From a checkpoint of a small mixture-of-experts model trained on Wikipedia.
Training: 563M tokens, 8584 steps.
Below are experts of layer 3 (counted from 0) of a mixture-of-experts language model. Rows are named router (the router's row for the expert), gate (a neuron's input weights, with its number), up (a neuron's input weights, with its number), down (a neuron's output weights, with its number) and show model dimensions 0-159. Each number is 50 + 10 x the weight over its row's rms, rounded and kept within 0 to 99.
After each expert's rows: a language model's description of what the expert responds to; "gets" lists some tokens that make up at least twice as much of what it gets as of all text. This comes from a sample of Wikipedia text that the model never trained on. Tokens count by the router's weight.

# expert 14
router:51 37 60 46 55 32 31 38 58 34 63 39 37 50 61 44 45 39 45 70 46 45 31 41 68 36 36 47 54 51 51 40 56 60 38 46 38 49 68 60 47 46 46 49 42 57 36 55 32 57 45 59 23 67 44 49 52 48 50 46 69 59 54 42 63 53 46 55 51 59 46 44 61 45 59 64 69 52 66 62 56 56 61 50 38 47 37 46 42 60 43 57 51 50 29 60 55 42 52 58 61 31 50 61 50 57 59 56 53 71 28 67 55 46 61 58 48 67 42 44 42 50 51 41 35 46 39 35 42 53 68 46 44 60 44 48 66 41 60 62 43 68 58 52 64 45 55 39 45 57 58 57 47 46 40 48 54 51 51 49
gate0:34 37 51 53 48 40 65 57 44 70 33 65 47 65 43 68 41 49 39 61 54 61 37 40 57 49 51 50 39 59 62 41 43 38 39 65 40 49 54 54 55 46 58 40 55 39 69 61 44 55 68 51 46 72 47 34 57 52 49 41 60 53 35 59 45 36 30 68 51 59 55 52 30 40 44 51 49 54 55 48 35 37 57 48 46 57 52 46 20 72 50 40 41 46 53 67 67 62 62 52 69 51 45 50 46 58 46 40 55 69 48 61 44 47 25 50 61 49 52 60 58 47 57 55 69 59 51 54 63 60 52 37 33 45 51 57 51 48 69 56 46 42 46 61 57 49 49 47 48 53 48 38 55 38 56 46 52 58 58 56
up0:62 48 61 55 47 35 45 45 42 56 42 55 28 63 57 50 43 62 56 57 55 64 46 57 44 66 50 38 69 49 54 54 39 66 62 59 37 49 58 57 44 54 47 44 37 53 52 56 62 46 74 55 40 50 41 40 51 57 42 38 37 38 31 40 44 45 40 75 37 47 43 49 44 47 41 32 44 55 65 44 54 61 59 39 54 37 47 30 45 65 39 49 44 54 55 38 41 41 49 43 58 54 41 36 35 56 51 41 55 59 54 50 41 75 47 56 44 42 62 42 48 50 45 70 44 44 54 37 63 36 58 51 37 51 43 41 67 30 49 56 51 54 52 51 30 28 43 58 41 43 62 43 38 54 65 46 54 58 40 67
down0:53 34 34 28 33 51 33 56 60 62 53 48 48 48 70 38 61 64 67 44 68 55 73 59 70 39 58 43 61 50 38 59 42 44 33 54 50 45 42 57 57 49 30 61 51 56 74 60 61 53 66 33 34 51 52 41 47 67 47 46 59 44 58 48 54 57 53 50 28 51 38 53 55 51 52 54 50 48 55 55 61 51 47 43 54 47 48 56 52 63 55 50 39 35 39 47 59 48 49 49 43 63 35 49 51 41 60 56 57 46 62 52 50 50 31 39 42 43 50 46 48 39 65 67 28 39 39 43 56 41 60 48 41 49 46 40 37 47 48 55 50 33 44 38 58 67 30 54 58 54 44 64 52 65 44 33 49 54 39 62
It responds to: Suffix pieces that complete words before of or a comma, such as -ative in Representative, -ary, -ian, -ime in Prime.
gets: "ian", "ary", "ain", "al", "ative", "ry"

# expert 40
router:39 35 64 53 56 48 53 46 45 78 40 62 61 54 45 59 48 45 53 47 47 36 43 58 32 45 36 31 61 40 55 51 46 58 56 46 56 63 45 42 28 47 32 47 61 47 53 56 43 60 56 51 34 42 45 50 56 54 40 57 46 47 60 41 40 45 43 52 38 48 51 39 32 60 37 55 55 47 28 58 50 50 45 60 46 42 48 42 54 63 45 59 45 68 47 33 66 41 53 66 52 54 42 50 57 24 40 28 51 63 50 47 61 48 56 56 45 50 57 54 44 56 31 51 60 26 34 54 48 42 51 35 38 50 41 31 59 54 50 60 58 42 34 64 33 62 71 49 52 37 55 65 45 39 64 36 50 52 42 46
gate0:41 43 69 48 51 46 52 67 39 58 62 53 31 48 39 54 53 54 68 42 66 42 33 43 53 44 43 44 51 37 60 54 48 46 83 54 40 38 54 57 50 54 65 63 47 36 65 60 48 51 61 54 58 68 55 50 61 57 46 42 41 55 50 33 55 44 70 42 44 43 44 45 60 41 57 54 56 56 61 55 47 56 43 59 37 71 38 30 46 48 53 63 43 49 40 58 57 46 57 66 50 59 43 31 58 42 42 36 54 61 49 63 65 56 44 57 78 38 35 43 59 58 51 46 50 48 44 47 65 38 52 65 51 45 57 53 56 71 49 47 53 47 55 64 47 41 47 48 49 33 60 54 50 50 62 31 33 60 41 64
up0:41 54 42 65 74 33 48 71 70 55 43 52 46 43 41 31 45 40 39 49 51 54 42 43 63 66 45 53 54 53 58 53 44 58 55 51 47 41 62 50 44 47 48 53 48 46 74 37 53 58 50 48 44 49 52 45 59 37 40 43 52 38 48 37 66 51 71 40 48 50 45 51 48 48 48 46 43 49 57 58 50 67 47 71 55 70 42 43 44 46 55 56 61 51 46 53 30 49 61 40 65 53 41 35 49 56 48 63 59 34 59 58 55 65 41 39 84 45 33 54 55 51 57 61 50 38 45 53 64 64 56 55 59 44 60 49 57 45 47 41 25 56 37 60 45 47 46 31 49 27 47 34 52 46 55 48 30 39 43 64
down0:51 40 39 54 50 66 42 44 64 41 44 64 53 32 45 49 29 38 42 43 48 49 46 59 46 44 43 47 66 54 44 52 48 55 46 61 58 66 44 46 49 44 37 42 39 49 66 62 44 73 54 52 45 36 38 54 48 55 59 41 59 49 49 69 51 54 47 35 40 62 45 53 55 63 46 60 51 52 61 46 50 56 64 55 59 35 52 50 60 47 52 45 70 55 58 41 47 49 64 35 63 42 33 45 43 33 67 64 52 44 53 55 35 41 64 54 46 47 38 46 64 49 62 56 44 56 61 60 53 61 63 68 63 24 50 44 40 58 47 44 31 45 34 67 47 56 38 53 62 50 59 53 67 52 66 56 59 65 22 42
It responds to: Inner pieces like ach, ich, v, c, im, os inside foreign place and personal names, e.g. Himachal, Michigan, Laos.
gets: "as", "c", "r", "v", "im", "w"

# expert 42
router:38 46 61 42 34 54 52 46 55 41 53 37 49 66 68 57 44 34 28 50 55 59 25 57 38 39 41 51 48 56 36 38 48 66 26 46 51 43 51 57 63 60 46 51 42 51 58 41 41 79 41 40 49 49 61 60 55 24 62 55 48 39 58 51 47 43 43 58 40 67 47 60 33 41 27 67 54 58 39 63 36 49 62 54 45 50 44 54 40 59 34 63 57 66 55 39 50 44 59 55 62 55 56 55 54 55 47 65 50 58 61 45 60 55 58 51 42 55 59 48 47 58 45 47 47 50 36 36 55 42 47 48 46 53 71 36 59 34 66 63 47 65 55 55 59 48 43 52 52 54 44 47 48 45 36 46 29 52 42 42
gate0:46 44 41 48 53 54 39 60 42 48 64 52 46 59 56 45 50 40 44 50 42 53 39 55 50 48 52 56 39 32 43 74 35 43 43 67 32 54 46 63 44 62 56 46 51 78 22 51 55 69 44 40 49 49 55 58 57 37 43 42 48 68 57 34 37 41 61 55 70 50 41 71 55 34 49 41 56 39 69 55 44 50 55 43 55 33 48 56 47 50 50 58 53 41 51 55 58 43 45 69 29 52 37 49 39 38 67 58 40 59 50 57 53 51 51 56 49 55 59 54 39 44 56 55 44 45 43 62 49 56 55 51 54 40 46 37 54 64 18 57 54 51 56 55 65 48 48 53 44 52 65 56 60 35 46 39 75 38 52 36
up0:33 71 33 39 47 45 54 79 60 56 74 71 48 45 55 56 34 68 62 57 63 47 55 38 44 53 64 53 34 53 47 39 56 35 45 47 58 50 48 35 27 40 50 49 58 50 57 56 52 48 54 39 47 57 65 57 44 52 51 54 51 52 63 47 49 44 47 64 56 60 36 49 63 43 61 42 36 69 53 46 22 53 46 58 39 48 51 67 63 56 36 38 68 51 54 55 49 56 59 33 63 55 58 52 58 36 44 45 56 42 42 45 71 57 56 52 49 50 36 53 36 54 56 45 34 51 43 59 47 47 46 46 47 54 55 35 40 59 72 48 53 40 42 43 41 39 56 53 44 34 57 51 61 62 45 42 40 50 42 65
down0:31 55 33 33 64 47 42 58 61 51 47 48 60 42 52 44 59 65 49 47 56 68 50 34 29 66 32 44 50 43 47 36 57 62 60 66 51 43 43 27 50 38 51 42 48 54 49 52 51 59 46 69 44 52 52 47 45 38 41 60 40 50 47 55 45 74 28 59 52 58 68 48 66 48 57 58 37 50 58 68 50 72 59 46 52 57 56 47 44 24 38 53 39 54 41 43 55 49 52 67 61 43 47 68 44 43 35 48 49 50 41 42 67 53 51 46 47 47 51 52 60 52 25 56 39 49 38 45 54 42 58 44 37 47 54 67 48 50 40 52 33 37 39 48 48 53 63 51 50 56 45 63 46 64 55 41 45 57 50 26
It responds to: Word-final suffixes like ish, est, ly, able, and nationality words, as in Scott-ish, par-ish, American, Canadian.
gets: "ish", "and", "ch", "est", "ak", " American"

# expert 61
router:43 39 58 37 47 35 51 38 59 44 46 52 29 54 39 45 47 50 62 44 48 50 61 57 49 36 46 41 43 46 49 47 35 56 54 56 53 34 48 41 48 62 52 35 55 59 56 59 50 30 62 58 49 45 46 53 76 60 48 54 45 55 49 32 58 69 44 52 38 50 48 43 41 53 49 51 38 23 42 64 53 52 51 49 40 61 35 43 56 72 22 48 58 76 32 54 35 52 47 63 48 63 50 61 47 49 52 46 38 43 32 53 44 51 62 58 39 47 61 54 68 46 53 46 56 49 47 42 50 48 53 50 44 30 53 48 54 77 48 63 63 51 58 50 56 56 42 60 46 69 58 55 34 46 37 54 40 28 45 65
gate0:45 45 55 55 51 48 58 54 40 55 45 58 38 44 56 56 78 55 65 52 41 40 46 49 38 39 47 55 58 34 51 63 59 45 48 40 53 43 42 36 44 62 52 43 55 62 38 43 40 52 64 65 62 52 47 55 67 58 57 67 51 55 51 47 53 61 66 34 24 49 58 44 54 49 42 50 43 36 62 69 50 53 43 42 54 48 56 37 30 56 65 48 63 67 47 41 45 47 30 56 53 37 41 46 64 46 57 51 49 33 48 54 53 56 50 76 61 67 53 55 83 39 44 40 50 57 54 56 48 39 58 64 44 42 54 45 49 62 54 34 38 46 60 46 58 37 56 61 63 50 53 45 47 54 46 34 31 34 68 38
up0:44 44 40 53 49 48 71 53 48 50 38 71 37 30 55 46 51 51 56 71 43 47 41 49 44 49 58 54 57 47 55 63 41 46 53 31 36 54 35 53 64 68 64 49 49 58 50 47 46 72 36 45 54 56 57 53 54 54 63 40 42 39 47 48 50 42 50 34 31 55 55 45 53 41 61 54 51 34 65 51 43 46 52 58 49 49 56 55 53 53 61 49 52 50 50 53 38 68 45 69 55 65 46 49 57 56 64 56 59 51 40 50 64 68 57 68 57 50 64 72 51 34 62 38 56 57 45 69 57 31 56 56 34 46 51 47 68 48 52 44 42 50 49 42 56 42 57 59 78 33 42 40 50 27 38 63 43 51 58 31
down0:58 51 49 71 39 48 46 53 36 53 61 47 49 43 40 46 62 38 37 32 63 51 71 37 63 59 43 39 48 47 37 58 52 70 66 65 36 63 46 50 61 33 53 46 41 38 63 51 45 55 48 35 35 47 58 66 55 60 47 40 50 35 49 44 50 43 44 37 55 67 41 61 57 67 51 64 54 52 61 44 45 32 61 59 63 59 50 47 62 56 54 55 54 53 60 53 41 54 65 39 42 59 64 56 56 71 63 68 73 48 66 47 54 49 58 45 60 45 59 57 45 58 64 48 59 54 38 46 50 49 47 46 47 28 46 47 61 35 52 43 39 57 72 43 51 53 29 40 60 51 51 40 63 49 46 47 66 53 52 44
It responds to: Pipe separators with spacing between numeric table cells, month names before dates such as June and April, and pieces like ival and Cong.
gets: " | ", "| ", "; ", "\n", ") | ", ": "

# expert 60
router:42 47 53 46 54 58 50 60 61 57 45 44 52 44 65 46 52 44 64 48 40 61 63 39 63 30 55 40 56 58 68 60 45 52 48 53 33 37 70 39 36 58 63 45 56 45 42 40 37 58 55 63 40 58 53 41 47 40 54 61 47 42 55 49 73 51 36 67 43 48 55 52 51 39 38 49 56 34 48 38 29 35 70 63 49 64 59 63 49 60 45 61 53 62 43 59 43 52 42 65 41 46 41 55 48 49 42 54 46 56 62 48 37 59 54 58 40 50 53 31 45 68 57 44 48 30 48 69 52 38 27 34 45 68 38 54 65 48 49 64 44 61 64 47 65 34 71 55 63 57 53 47 52 46 63 50 48 54 37 49
gate1:55 46 61 51 56 56 77 54 61 51 45 42 41 49 45 67 49 51 61 40 40 47 65 60 68 46 65 62 45 35 62 34 47 41 40 62 30 50 54 52 30 57 39 44 54 40 31 44 62 37 47 59 57 51 41 31 56 55 57 49 29 67 64 56 55 73 54 41 56 70 50 35 49 52 44 53 53 46 38 57 58 64 75 62 38 48 46 51 49 51 64 44 60 59 54 42 44 54 52 37 43 39 63 54 53 55 61 49 36 52 47 51 53 43 36 36 50 44 58 24 49 47 59 48 45 46 47 47 66 46 48 44 48 46 42 60 53 53 47 59 44 48 53 39 50 29 58 58 49 49 36 53 27 61 55 52 42 51 46 23
up1:34 61 24 53 47 53 50 41 55 53 58 37 53 38 43 38 23 46 57 62 47 58 48 37 54 62 54 25 54 60 42 47 51 58 60 40 56 42 52 63 57 49 52 48 62 46 63 58 42 34 45 46 40 51 60 48 57 62 37 65 45 38 43 51 53 25 39 33 40 35 49 64 46 56 48 44 56 51 67 46 58 32 38 51 55 58 48 45 56 52 45 50 66 27 54 41 65 54 58 34 45 68 53 40 37 37 55 60 55 45 46 46 48 55 55 50 46 41 34 51 64 59 38 43 70 41 46 36 36 62 44 53 63 54 52 46 60 54 55 58 58 37 57 40 46 47 43 27 58 57 58 44 58 32 43 40 68 49 63 48
down1:50 46 47 48 41 33 61 44 48 46 57 52 49 60 49 70 72 39 59 61 49 59 51 65 33 50 52 58 28 48 49 54 52 35 53 65 63 39 44 39 63 59 51 43 40 43 27 44 61 49 50 52 48 52 50 53 48 40 59 68 45 48 35 44 31 58 42 56 48 32 37 44 48 59 49 62 37 58 32 44 30 55 48 52 47 42 41 67 40 39 35 48 59 58 48 49 34 34 65 61 38 56 51 60 68 59 60 46 56 59 52 52 37 39 48 75 67 61 57 54 45 44 34 68 50 58 50 54 51 55 30 35 40 43 49 57 48 41 53 46 76 55 60 45 47 48 45 47 26 44 53 56 55 63 49 57 43 49 49 60
It responds to: Commas and pipe separators in tables and lists, like Yale, Holt, Votes |, plus ral in central.
gets: ",", " |", ";", "|", " |  |", " | "